From a checkpoint of a small mixture-of-experts model trained on Wikipedia: 13 layers.
Below are experts of layer 10 (counted from 0) of a mixture-of-experts language model. Rows are named router (the router's row for the expert), down (a neuron's output weights, with its number) and show model dimensions 0-127. Each number is 500 + 50 x the weight over its row's rms, rounded and kept within 0 to 999. Numbers have three digits each.
After each expert's rows: "comes before" lists some tokens at least twice as common just after its tokens as in all text. This comes from a sample of Wikipedia text that the model never trained on. Tokens count by the router's weight.

# expert 39
router:536473425461496468494418570607472469447413490424519461489506533573491487436518631449481562546601516501519439473527466515429609400488447507539399534461527507512502581536542556542496476494527484630559521442497528491410543556454431524484468577585483562468598455474536460518497515458528494488579430489436535515468520452438508534583510446533467473512560536479459447469528445600484542537469
down2:513524514556434591417392471540566531518591589531458569420478482499426474536488485474563497502428464455458506539565498579420461479569431495511552441451439475444478622550512439511487529476568484534568449514529503491505551491515515551498574571433545377536462470612559569490512454472473534513481539498501483483542578526454522533464547522564501475496351513524501557466514481507574608542535
down3:463425452449539529467443465473459513604589528570517535461505462519484466504459507468506516577498528462445512453532399508611446424501427479446407549566498505444560524460538503459466544478551512519436481523554513500381548444435404508488542483508507501495464483491395503607492467379496488388561460426545452498517557495483520460603563464382507574541450553472497456470499531502455433566516
comes before: "0", "5", "6", "7", "8", "%"

# expert 7
router:528515464575492485564385597540475447436438496472583565549542468511463508448432535436540565555501474539443454478532468463439502480449466538474575595522531494474439494600525496517447466466535575505550532497513587560474593523429537483410466522476429421566576440576485581568472532545535566490510441517507533510485446487467569556483563520568441451450444448476583485589484422480434532506431
down5:473462438445514449611456460479498487512498532505457489487466387506478350526513483443582506451504586504555466538523434422511454474406627490506536441512505411468504444448588461437506442543498487563513502448496522480501456571514531521526485486557451411551476444484463520461524489569444535532520549475530563562500491488513495512435654498550550489492523526520500615508460514496517400648483
down6:508486399518586539491510503511531505531483523529504506457469514452584494507547490552467512554459521491458429519524436477421503545590519472480387482507548606491562529500467490471628420485517492428548510494526449576457488446433543568575560545502548318544505459417478455505559461496493496544427485564525525488525548426494540552472400588420488484488495450627496537574510496508473576549549
comes before: "0", " of", "en", "ect", "ing", "ar"

# expert 16
router:449425479490469470496416486536560489535518439413472500552455539519491506531514588386446476506556511440506460508438461464459568468472499579556546597559455514538539527579486477450464368486542557537501507473483577479480532582454508420525538572574466528492516434476541511514522599518608471530572456473467521604506471458455523525533582403489492481482532472505446408599475452526498417595426
down17:465495537462501522542567447566540408496454553497486533554510591520527385458555449471474626522497428518493492563486536535404484504530514498434572522457523603469512400464476422559441508496524425489480453502530516452587425434556480588578470507512507555529581455444574449589467506514428631481465569541492556453507523435497543586511517472478500513487466478521575486445443548542574438464536
down18:547478465433466545453548398553475497565512554583426530389597442462498491538440460387411581528518483480437524425489460478547539498438523498489426451521476507520485539405433557477520531517458608458471543533469513563405623526459499463455501498473491534508460564435480617456516488451463401499534498557532491543485391529469477520521412465504504511531524484492438531561549546544596451506519
comes before: "\n", " The", " He", " In", " It", " This"

# expert 25
router:544480458495476414444439527506494490482479434491615624554531516541452540435457552539479529555602331381572411555536492515479526480566486555506529551557517509503441508498494541479473462455481532504503573502407566431478540568520513405463469486489544485527533432527559528487392522531518484513560423431477459568510497462428495574541594470489505491493472555563447489594511479533458444488445
down7:486564412474436453505508401499474426499543470504417470467464442481467506464509521536498412477444515548432533521533610543441556497508492482528559566495498535545572434515513534453507488553481477505518463550401521515423398553514568546628491465511451497470490495451487483470579561587565481493423415478597481484562450454581542576490472585436534515461449459494452511585420470511450368543498
down8:577454439514549518538542516581554487603438535556441502539472521627508574521454480523420526512605586573543474447428537563522525546512478489527516445477504544530466451563417396584435453525515519499441650518522481530431483574527539463491572423519508526540480424443575537547495502523468535511470580528426491481486529541418553533448531547573437441482428523529524589537470467503483472495485
comes before: "s", " of", ",", ".", " in", " was"

# expert 35
router:452501450507516479569472653556455511432423523515536545508527562559495541406451545506540447469506483428519395543485512427479517381485511519495437564581443499519487588518489495558490460478471525562501462474581507482528622520450509446461529554496456580541526479480509532472477529504509549504567441501468463614457517425477632583507581469501508392464560449522542420489518474544443411491486
down18:422452495480510499502469491487527539514449416437530511418473548510586494476546497504446579478466467523426614564459490496539462460523449487460486557482493467378524535525585488517537521505461524387496468464498462487453593471555451479538413415604578553546482603463453519442488453518506518512409521501495534494583536587459398517522514480505527536446579442486471492564580454542414595436406
down19:493556541486434496502501514423500479505457489587482468461523611530413486558520541606533500478546568467487500521525539405424566539455560511414477450516601568603561576502492515498596597514480497469505532497543473459525550524513525520469444362468481473487470483558392530550536555505415532584532502521520369438523488516427498482529586490602561472455532446542535494535495528460440448540481
comes before: " of", " season", " century", " to", " in", " time"

# expert 32
router:557477510519542482534484527499610488470363464535608521493524542535487526492514532520498544535542434450506464547473535403473598434456465557491480537440423500544521471544524530459450336440477487529559548426481502597567482572472554497435490543541497526539552403506532569446467558580549536550586478455465532500469478451421434512492561512523448472376531553440494440520583452503485532506456
down10:522513664429491534401520440433466552588559503502367448473421499523459480598537480570496531558452484459464434500504482454435458537459481521457471492477496606393397529474551471516629461509481506450578557530435539521411472463494507522541495514491503521541482539463542442490505534513600504471587522505459537544541486480392529539506433495503517492516512524484452433577567496497471552407505
down11:541505411554470593528607531534494593367541470470476583523492486474551480475478564492460450427424550453441563417500474614488389461476591546580509498600458552493555497496532467512554576474466489493449479602496383402555496516477514515513439544569550511546489543472554517534573556585504465507480429570478497492508486512411518424564433468525514514500462515478446469480515523480459493521485
comes before: "1", "2", "3", "al", "en", "e"

# expert 12
router:505443484472495423502417508570598455400451559457562498617507563488399560499528495422473476504560406467536489599478504458463538458486422523543532502557482573508536465471476557493542479447497462540517546433497638588496549580474445468529503498555399538546542417482496521501458524518621505433545495501439477478514562431481505540539549530508458447469513502573525484510501460530466434605401
down19:510579514375583532468487485546539499510539388489451495506527464460559521494520506534450432503518474540504559586537461522540472602491453588501480522480493520515583499443421466539532573474451492567489388497498503462510520477472452539493473570453592480487477471489538510582423511552581581459555460563495515440523492487479513516522603588495507466471505575545448325405560572493454520497397
down20:508529742531458501509422447542477442504633492450377526487456457527480478575503501434427508497526470581566566542481508505494470542529542445428521488511434453493519534501542504454504512535568493492514599552513558526491409448519442453463551460542524495493495507473536457463452567458539423545407546467497486558495398500517497480488422500364503500550511457464490523445501478574540472511483
comes before: ",", " |", " (", "'", ".", " and"

# expert 13
router:480420453525491526582510540510568515454406536460566606554568516500331570462451549456455433518538527443503374560525471496444539503475498576452467534502508526499455483518515518583530404483504481481511497477447548500467511479463484485471599522496475496580583477553545526564455590498559547513527470467373467524480571410501479549577476461527497485472481515454529498486494436642453463542422
down22:511467559502525544474516504438441589473420465529540506493473431495460470394520480433466454506526482462503514572376585573474397580490559560611472444440665467564600606484579495492536572504499582482508480492548418439408473444397469528546454530456470484471545516481483483554499488419545482533498471510451483472518505570562527464473481462505539489440516547461525458482490500536489519418544
down23:508564389565473418429522492545553516515487466464579536573471553541509498472541465434343590470484555423539394492533430444455530542565492468509593617483503473522394527478360441507513592513458540555505580497477561521477464498593474518473528546553510503518480546525508517595420421508447508411567458483455555477516496444524530448507490504504496482473504504487515478474489496494420519504587
comes before: ":", " of", "s", "==", " and", " =="

# expert 24
router:466380455485483416483477533504480385478406461453619536555535585508498550473422538467512502533566442389546479564559493454523485511439463578493456493516577516513456571487448432537533488493534481613527491411425517462502521520490425507486440485551520506500518465552486489492508454601561482521489445468425477643556536495522580517524573450542481506395535454500566455523571472562517538564520
down9:499431421580457528545455422459527527533513520529483447554585434523442582484528499499540570380487545489486499491393513480560511486441503437505483496501415457505451461489487457423560541491501504518524524456452515442537402489534427416526540519558493606462447415493560518483558474427555594566574433534515594474534579550514514486479507461523480572448508500470466536485505563340494604510550
down10:592362423509524475492548429489540512520553462484485439506478587515535498511518455482473538547400531561534472541443488502493478535448478490536446470473473479484448539455496447484546474540544473554592525513566531443422530451517501517549445499522517668489567471446470575465521443566554503461416529474472389536518438499396475562491425470570536547521421468498512353516521539415524445517578
comes before: "ed", ",", "s", "ing", "y", "ation"

# expert 40
router:574515395486472460527479442492504487523467520449499479517535534464498566490490538389504548559519487462545424515457414433489612464503502486504494578545475624523494487555449482501496348463457519633540587415464519515558555572448553496492575498496493569506531387504651566454487484526472526472501393438439537503508569476476469584555504521535516476457463491510478427536478471503426505504489
down12:574503469542394465522432478502471513573450519540451559531417431540567462606541494543542431478441537487575480413458478490581551390466571560460571601507401472441558534529593515399496420481442530495559555534472524475579538470447424517512517497521461514531467581451458544488529476563519506482444535476560502526455611513452532486537601492540469419516461481490518505445488585536467536482536
down13:411447511578487391491469623508444398510544476500481484498447554547503555477483632513481430542487479529502464466554437491474456453613526501427428448511575521569571506461475523491508536563537496472510518494588449443630572513552487478566543428511472473472490520481430524488510525519500438508529529498402513318540461562507460471541476564560446422473469510427469438504486530503478472531517
comes before: "1", "2", "0", "3", "4", "5"

# expert 11
router:496478462462509442576471450576547479454471440435591584501527537534450504414434469441495495514528492482475413498479572443498558442495467510583460489510455617478506506578465508540504447492475537541521552499498496544550500606489533432526487461600510571492463424509566560425463535546549551457472477472440487486533492489497549551578519421518435423430570447542467356590603481542468496611490
down3:477531532577459517493569474512471524545475569484552412507498538462488484503503559562478595434554542442440489498558502504498537453538487522477544486485435505485609481507516493460456498455415502437558497474556442529446384488457488537504536415537609482536547478619505536421478459464533419525553486593475643545544385466514517461488506473581379565563544480419496454499485535538607527457515
down4:509552376463454463486398493464508553548505485513395504480557445525583526525531512465492501519549473473441381616477544577497582511435581529537506592549476491441552526462472510583453505519430528483479542520473493496489477453424545576459527475441489465495542475525487451368559439482553633430478485447540452492508538460501526500527494406515473499644469505518567462516436491496538411454538
comes before: " ", " \"", " A", " $", " American", " C"

# expert 9
router:516462458521505497523452594496563500475491529469504436641511550567493536384484551481475565528539388491495447495472519539437507495559510509590444599492589457524450427533476515596502478427496458520557512473513556451527508542465420464388514514503536554521487433486559514468499533483543481443539358435469455564450553475404560585488521521553506471467512502551520460531507394564484455590423
down20:453481587490447533412502488398483496453559626568471394538423575534478490536523483506498507493516464443483486463413546448505433648403556527539492599458527482553504461470508481533512477544465399497519507586507553572569511522510478471493446543455485499447468594587525487546546534470470483454531542566630488518540493499453547554480452525422521567532588539511551465440480515446521517509591
down21:445552477562449531530515456446454564534570497485518368486422441420570497539488438518533490404531523498560491431491479485492495520516497584453450433519482430441418441562475498591484599466557545496536488470501459368582535499431539560434487489553529501587500530509440597508468494584474583625492521487472516376500517481479530506475503480475593510524488523510540491404538450500503539539414
comes before: "-", "\n", "|", "N", "|---|---|", "The"

# expert 42
router:521474484445558466579454497491649504444503465392521441632578529516484557496526530526451474467534552471552477525473476448484519470488511610459435476526508523510554562522399463565532412457503491606530503470475529588529586533402468503476541495454467482553621460598501514474495506517574485512528460484467496509463543531400533510521579384518470434457498495458485503510519401502459447576430
down1:496523459595467527542517529567481518503438518426505523524447550614423554550543402486480450492472453413467519492473565498503469425523516446528560524572521430509628455442522506480459614530436499550540468466574484445467476526548554459500511551462503507557483488525481509446521534463455509478456470532529456592442510482423590427436472453454434510616482575428581411491511477538629472506419
down2:502509570486499462502582583522552490471542513465497501431550470398467434590594440495570515393465552461464568496500417463563493454556553476440434439517554547471460568474521486509533488532479532516444577514561456507581529621593519500614432436531463454466519493475476466473515434511504506594531521460454481476527446507371438479518574515463478552449608535566440477514534493461537443577475
comes before: "s", ",", " (", "'", "er", "ing"

# expert 1
router:491473487443481448529471503582526494538502530500522528590526639553476543454416456466444613546585430477446488514541493461507572397517468550568427512472445459545474539498434480512506379499467504507579494442464500528464507539465503459505508438528389521522482430522558539581424517489517443503527430428467515537458514477507589530536536502599471396430481482481494476532540450651486485592456
down3:492543442494521520475514564472586567494487494421547516529436455381474526544460458522523486560506522483411542518540492474486501555530448547655542497432376539502487513532544539605534533496505556605475528645455536584539560522482531506546507484560385406438536506479544480537502496536457586448472557490549421581480500522471521514484500526542487458497479571585514477578507584585470533530504
down4:529494443512499465464531603455473454445520517452443502517524436543571512575451396379527396450458543550485440477511459533453510568553502491435600508474518509507539491450618469526451520565521488556522478445514562456590523496473515503521499492396538540524545518605463469535540497556453481496502434479548540406553462581444551402540464540572473475533430410491421509411396504472453532476461
comes before: " ", "–", ")", " –", ",", "),"

# expert 15
router:451468408467594425519485572519519494425462452468446550494524503602487552461475578454457507534523560434507451413477451465442575510539563544645476484510564494592508489533477485563495484447506531516542527492420512511567502562471587502515521433598529513555497477496527552515415541485513532464510456339464572508446529462465481572525550373500480538422553543508488445566537471510504471547420
down3:580562476520615556568474471479493473508497507465400429465329510447508515542455585522582471492501500523574490517483572532506500504554374562556456510557443492453497505472547499581569489436448471418499483487569515502514442558568386496521518595450477595573428510524512446543386499573533451576475423519441489469499484525518516444468528457482561499574497462445452489510508484550467456511499
down4:463454645447529515387568568472522523547579512505332443525493492544500454440578505465521489477502481469522432445471557550611534545452482516459465455428504545583543489506382531497563477427475470416512476500444488603524532428500569486507496450509501508500474482448447530508509529497401444515524428421516473503533405514485527506579470512457489541490563441486513516450497531604586423517492
comes before: " the", " a", " his", " New", " its", " their"

# expert 5
router:563491436501542417541515535596522454461482466436528502570502526538479582451516592514508551554511453462483485505529587341425546487399507581540507549539403560488446534484495532522516494497495530562558521476490567445465545504468590498499507513593472647563526375479566487396501526519543519406475512440467460483444515471457468477423466506558481397474426507472485466493515501564514465543474
down3:550452379522545472436459542507492470446487509554507653512443497563510488502494440450507506463581483427524471515498512444556494429526450426453506549476507466526405410519560506494415490569508538548467482460461462486451543457422488527515539552505553405380535533564607553504448486536471474560481493512608489513462435503451591517499552409525438443518592522511502459453469450394422491489437
down4:505428602503535502451376420556473457404529455542449530458563480587480504482454426472519446548447530540475518383495438462521464604482544514502491456510546465538508596490508407465474480478473527469468504541517441493547473514467453494421490534464429435435593500526504494567534568591424496460502546483488554482523588599563424477584546437438527586471514543455442485496431452555535456471433
comes before: "1", "2", " •", "3", " Born", "4"

# expert 22
router:538472479569499447546437512581484475482455541448552474545553532520431523453470621489451555564503474489490457509436527510505609497501450573477460550542526502536526511477442532519580468490474496583554485437518573581549579552471456483480499435531437559495517423596552507480478526495552480469472416332456445524505563438499547526666481498511487434431504517510489458556559440535411437543461
down3:493561561573488377568506536488466533498510446461537498545513521478488550533512540546554451430432438487518539484474517472551510489567561563552473575449488446550519458461415491497540573431465546526503547480594518591619477626508508473468412498427620475578425598547564439533539500522476623474554437496564436462498573501436472464441543458505536462473521562564492485507516508454463517523455
down4:522487429444494587430439504570548463561564379425479625507437460532531452534522422482521484483554490429530458482511551507441578401560449489525478442410567560484500509447460447506475501536506518534557537438566424529469476438560514474483505561524514478561521517497468548410441486509503525567421488571503511519472474471489580413541652527597464523468496495509450461392442514469550561509485
comes before: "0", "9", "–", ")", "8", ":"

# expert 44
router:546401455496604402472528502549615470443523527402463572547537550573519561499508540464507507490469452523476482457564516478544584502469498509551456529449500536508521528556537536443466438474418547561563501457497484506599509534406563399379502515479530554497540435479584573504465502511586506510487423445405483464564458471508446518531532503597425469478490487487529482572534423463406464507409
down6:477571363559547450589509487482509507444463455519575466562487504548504470499546524542502398507488614520591464449480441514536524513569619502535494457506514524477441483453464455529555457536457455436443530444456387468506542433517462605452514469530468522522551559532557435512487524467508426541570581522487444428551453362504506568431543510583475525562485526524508504390494501495486542586477
down7:577502488517569542540471463565524450481548474503496599466440529532532611478530426479474441538518459560428462619421511435541525508519432514553512549564495456524506529444467465394547499433471509573485481550513578473458496519552499532509475552528534569472419502558557486462449499624469666540500496538614518571503566473462519528454575563533530572551523454473490574522577533516438527471550
comes before: "The", "==", "S", "1", "In", "A"

# expert 38
router:531501424506550477556392526660525489490423544421547496582546500560441539483508515523482489562574505484492392507542466450518496482479482549585464519530500476515510542491489475481480426446466495482501576449540577441465564539472574519434588551496437556517475437573542531482414559531564525488507452410404440490534475510510585517585480377529419469466466451573512474553495479605481441516517
down21:496516517523532503457554503482523537509418533559556581527491492433474421477536516488491577373423405465555524499504462538472543480533450533536539549515542523561530434570488499496549439532519483477577513487424420491442461533570499592513528567547327446397559511518378572458486437492497506464513494476582570471506462525483551455582451569514437492518498494541408492446591562441566494485478
down22:534462491631416444515455492499490436585562475487512508478454500569466494459516498559411387508495513515524502590469500462408405538549498499468584534463556499417566411526506509534552509465455458514532444473430508476545484501602507615514444539517527506392485449537597528520561472409525495521461467499581523450469481525539503571458497473593578603521555469559460572534545503534450468501415
comes before: " |", ";", ":", "%", " by", " ("

# expert 17
router:556516466433517478456398621484583465513513482470502536547560544576426482501512587490412508501537469506486430443501463486502577448414505478448462573462605569474499472538415486490473513514455580526497561489515572491500475575534512465490467530498553597504563512518570528364409553572480514444536398445488498555466464511533463554524450505556423437458498467558518478525578435604554484500423
down3:523489443470493489480454511492537436480536506530515557526382533437587449586533539497518522452495572499495574501506464562544492539430511461554506564498473419540491544452520496511500499503538539518520503587580547489602531427597508537529561456449503527566532523523513512564550508548525481563556486425509418454411463471555406461421636511544442494500343568458469436583463493575443570451530
down4:534460562559593519479489532472496487483480434578519549605534565443428552453500526481425536502404517500513505495539558467531560474459540557405446494535453535475494530570546495407477518570610442484477473556563505491483426585467506561461497576496411465502410518570473625520449507420485531513520517448445603455538493493587514568543520431516508458494510483568475541534389600499528433537463
comes before: "1", "2", "3", "4", "yard", "5"

# expert 31
router:555503460447552439490469468597589436460545480495475506571597542581496566443470523452512497537517446427469487479520509446529515477448506522546483521508488498606487467564551543502517400468448568511540551424410552560525606510436528418508544415542383564466483466493537592437513552574490566494534495408501516524457541420499552542545508421482463479472569529473519438526568440597470436567485
down3:471409526488528480410477506555458460421448546475473553494472577575542556442363514506454523478506510445483556533455538443593421489442559519438515524448524598392464510527538598516470540504506472517544527455404531496549462483452491513587532628522483438435509471507466493534538520488381528479598538498557491548536595600449490525473486474393484539507567501561482499524511597529525471481518
down4:468472528438536459445468463524544447494561576570496546529576457529483601552544440464482364441451559543516578519506463502529484512581491482615441445426469514520524478588546523459508503451557472566509572565469518486477486552531534506565548466517485578505503544557504439414499480480444485479576490513395459581429577540477561474561509458583555478413544476529381444507519554471548408528547
comes before: " ", " \"", " —", "---|---|---|---|", " USA", " A"

# expert 18
router:528448421433500398524454510552544443509437498447531539534482545556456526417462531502522435482623421513504369541568460492454583452443517492540594493492549589583471606572406608583466440443493505541510485461533612568408527518464547503458572472512438482499483512500518509543411537513569478499522463522439446585477497468444473587528478505508475485484460510496558461528475488551473509547499
down4:488519541544481515497452528516521550557444521460433524528576533492463496490542445515520490490524444505536480426532456541501635520437397557518487560600451328495432496535572517450536442526516432505501509501467526439625453517577434468536440551509553535541480577459549513446560506539363503505506567477530466537475500467390495482520529552416546474478537403499556507502469459560468415506415
down5:489591443546482395531455497434483553522480505440446525468478440566603553501644458467431504515500430489517476425504553434599492450408515462402503555529593473477571511577530469495418466553471475517436483571501436536566529568440471465563581495504472556586539491539458519592470422583541503573472485488507413402470511523537510522416423459513503484513528470543480528522477463486523510550512
comes before: ".", ",", " of", " and", " in", " were"

# expert 6
router:542489496451491491543402484552552431423391508471475552529553526507503501485449509440531505525564464466545444536604448488396536408413514504567456516542425564539579531516453449550451439486497515545505453426511515501425571548456484457496450469633525557449525454552555514491484601614607473485546500436498567588458514507534530558555526510500494476481538552527491480551511396481392481519464
down3:555493597459549558481479520494553477501499498479491534492570530480542461527539482501448333502484480530530543586532431459571386430469431453546478466524505447481502554511492543475467512490542562523464487535597505428623492475506585502489382446605449514506545585508450481473528461395502495457486469508556497463505499434523554445544448524558370575476577481542536503424453467548490535486602
down4:556441444544398551475542478482454484510439536389491563642509544436529439506537504485565534459545509447537507459480498474500534551477534539514543475365493558445478515580537450576517566503453505546490528514580440436491513502507539534498539513556581541494375426541544518568492555416459528557499518491509448539460505404608457464560478584558480459440507375562510490513487430496433490463534
comes before: " was", " the", " he", " is", " it", " they"

# expert 19
router:534540411527555519503486468529522496472387549360502511534585509561404565460515522438437463480577429507568457433526495429463515430476493558560465497540562537548528504535440400568464455535546508484547503433466542504545537515425505466373546453567489532487588496500509496458517584530547510529525494433424521522501547440413533486516546393497469452474543600464478535631559486535494526489515
down3:448466576494572525515497516435456479477481422551559446519542540439481507547455484448554510574506563453534527442528489557435559570508456492426497600511436502514556502506514450533530494387553521451433528507510494530559480439594511533403517577535483435518472509558505495471398367535499474493511528401433398544451623593471554447511440550494455450566456570487454536482497524433533520513412
down4:504513429492492509460577429505535597489466517460452495420501558562577442478497440407563509433484501491580557453519553477455459532570385503540518514548495515435455443540505568494482555435492516496431451540480537460508503481506639513486484445578496606406522562554513545491576429485432451549549550540535514576434467478503518438514410490509531506495496473504554661501491479525439494396567
comes before: " the", " a", " to", " that", " his", " in"

# expert 14
router:482501449555590480576503575546539371495473530392460422508558569475490541477519504508518523517490456508550381472493486475474540509488469529614467550450538459542446504526415518465494494520499511463480501489511542503515503551438553428483496488612527501593533460544541559418397489547535603469496511432477501513404531474517550559485554382532475357459520469524511493632573476507522501481431
down3:400522516474576505401512485503545495523441572528466456505450559502449555514534508519527512498513505411632496471445533467513545465520459460408536459488498399543526566385408403539526540432516512487514497572502475512468448573490544435505559623415545432443473506519447555441557523456504518447462470517523430441417539500475579478522515485550486510576512540488556582446618422511427476535492
down4:485543535491549405514470530528535516554488476408439462486518490467552610548477587464559528522578569494495531489517552498531451465584475469491489486416562525485496529513501485513454502502548512466562423456467476574533481451478511508515496553562560507484494458507373498506530488511505553473433518470547504487441535497451414459484432563198544564517587490474503517502483501550510532544533
comes before: " the", " ", " a", " his", " this", " March"

# expert 3
router:511514481483548479506419510616531437429475482401508473570537538576441534463531541515479442487603499482472434582479525473456536388439490523543417541531506548488523495510414552446516425525516560478515533412465515514524520523386551511509520418578427447519578457474598521542454568572530538423528435515437486517514561454488542591589512515527455503513553492555452489551523361502453480557472
down2:522523608509489575525527502486536496526587424515410539550496482620565508517523479570485575612494548505495552541482498502498477438470497486486548542482490544460481511526537487509418425503509476557523479541395509433498573510412540488567603492537419521527421539522600448485620483431442497446384450436456504487602485528500519592495592470527496572521500497501454532518453430493444417485429
down3:517510530456441496461472463448532568441410497492526602514474512415538401481490579468591510512567529541444520541456466527538519487456492641527558432518550519497526472497509457509582504541531528469540496509491516517492600522596371484508531423440492481509439542466447386490439446530612452578483505474525448589476568500554424476523502442407460579465468472450561486427485538459425564484519
comes before: "\"", "s", "'", " (", ")", "\","

# expert 26
router:547449415516597477517457500519474456522433558514535478565498515503410540457443515513446566500596426497532461453458491492552514496443471487497449513514460459491506588560541551549490445462457567628458537483444467566496505519470461390436559457539512568499524469492533583514407643543460497506577509489379481556438572541347559496560475476572412505531575494492495498533489487485511511498546
down3:438519493528474547414555409410503389485594491534486490522586444548524686494518565506527562505569482525537608501446492418569461528587509485512505500577478595476489427568445517544516584507499465504490518512519423520470478436404428509520571503519469509549485503458495462512513390524466478574462432526423483446533481522512450472500478512473461448549536470462497453452504404490506581426548
down4:532541495490486475492369512528493500527483445513457496501528445516537498506428505508586544575488436459427441464526541569577516412532489527445501471419498383408538530556450455550536544594498513587548490479568506440508402585459586487493453476568421548518523609473472467549437568447481445518512494392499548467500440464420429468454493523525556550520514479588578502443513557518555565523569
comes before: " by", "ing", " in", " to", "ed", " on"

# expert 45
router:574504427473481521545459597592556469559485519432513450569587506540459511489406552446507503482583533470474443476455501479341526480436466543568505508422475508526592515582484503500516442497490488520528536433447519511547582511433489497480472509560511535468497455527511597545433540561605537410533468504490428530505512478381475515622468428521465486477477506530537479434599486568437451582485
down1:456472535536416499546529563512562547434579467490429432487544558508546527465624466461471596457538484416450591494536540482500624508442475454449473495496413508505605480472406540470563518460514520453615457480462418431537534523515354539490513499508492594521441436495562448412533484537575521544454427525481446477506448486523591516555515520530517488575454485503530504502475435530536462521552
down2:550554508496447409485526477513507529465547483526404372493577418526572447485447513450497411564467569542497470501552510474568457539457513543519513550413597494430490473476519447491479492529564518536544490532501519428430535575522448492521423548588488455481410484513402464467432396425517573486541437593471452622526509514534449526484406462472520604520571550522479513425501535513471542452502
comes before: " ", "\n", " +", " —", " −", " Team"

# expert 37
router:488528440470501482544503507532552465472471579485529545578535555556461551445535502487623507502521449419509422490583604486455544471425434503571381539485468493503483453549407519569492487438418647555506532493478551534473480550387520478455526498602499490489613487456479534543488620519549551434483482503560482476456458500494469548537529481507404510485511438505519402527513443492404474441498
down5:473558455359561441496468493356448459450474511530473490455429577447485456524456569507496451527532581480463465499585558486531493540518476437488357570459470499478594393473490585495498509491577460546415527631545510473506551572501456551483478511390437472540590497519519489557530397544481489506510480464550511471537449576482504546540535566454495477492506467554445480480436555465461488479502
down6:583483352602532499381457537504501460500453518446470510475477501537500470607468491491538603462529462474525544512432489554549474405478509549502488574550483482599483452536544461492478447539507499470521351446502414448443448513511573504458569508544543519619498594543480502475554519464435556414537518532506461484506593532452416421551415505576451493534448472500443540469459522507478490501509
comes before: " a", " been", " the", " an", " also", " not"

# expert 29
router:548432399524528531522501505535583479490433504515503532572495514574364642484460558533523479525450515459468494501484597490443552417441533555455483627482545463555546518536485450520546481544490541497532521351544513443485529483498480429508453485516486498512469431534529477489459651479551521496537444471459500542480510445487504640451515493545455509373572520585495461544543462476471453489515
down10:618335498444461399552482496492532494554451556547507442555524510609481516466558442475505472502497548367473583531482530601530447526459424497518446524521512449523531498555434474554511481532501476558482581511504456519430563492425469632549482494482515409559512516449463446492581550496465491473549520501599420518439536516527394470493514486492510460510475392534513475511537524539434486427497
down11:537514484475523521522457462471483535477486520522496437492495487343468567476436509381449454412524504458604532593529471445562506508526490442475494548453505560555546559516532386511367527549556465507488424512561593515593499432559589501510530532463489602441534534451512506426437558506543496515536502476476514472537435538430561480515480513540442570513620538584446549554476473491440467498454
comes before: "9", "8", "7", "6", "5", "4"

# expert 36
router:560469435485474387513465610540529436414486519508496485529527537474444564489521540479505554510514517446513396615454477414424502466547522573496445468462473475535491487529437538551487514534518605507558508500466515578485565516456470468424573533511399490506600407498542471477436606540548527479585515445402463512408531491473571592587523500535494432454469490499477542591533465480447509523418
down17:514561402515555501561531501441401479544481413462536514527538451519549548521472556550423516502517587409448497462480503535473585467436471441446430506491509485522631553562542518489457562528480546509489489459613533496473514520565525449510525440393524601534483454544492512498556452476436580460469486427585448503521532468447417579513489534475446565510613601450520521441453605447539488498502
down18:486462484479555561426507479531513543469577543441616511451511509563564477471469557433500454505472534527491545614502462608563482510482431512530508389472520430511503452553568499704429469551498442542425538575488421431452487533529517488486433506483543554527448491514566573460482424494473513521510461482495600559508486516443487456468490445529530489441492437500508530485470648497444515440461
comes before: ",", " to", " in", ".", " of", " and"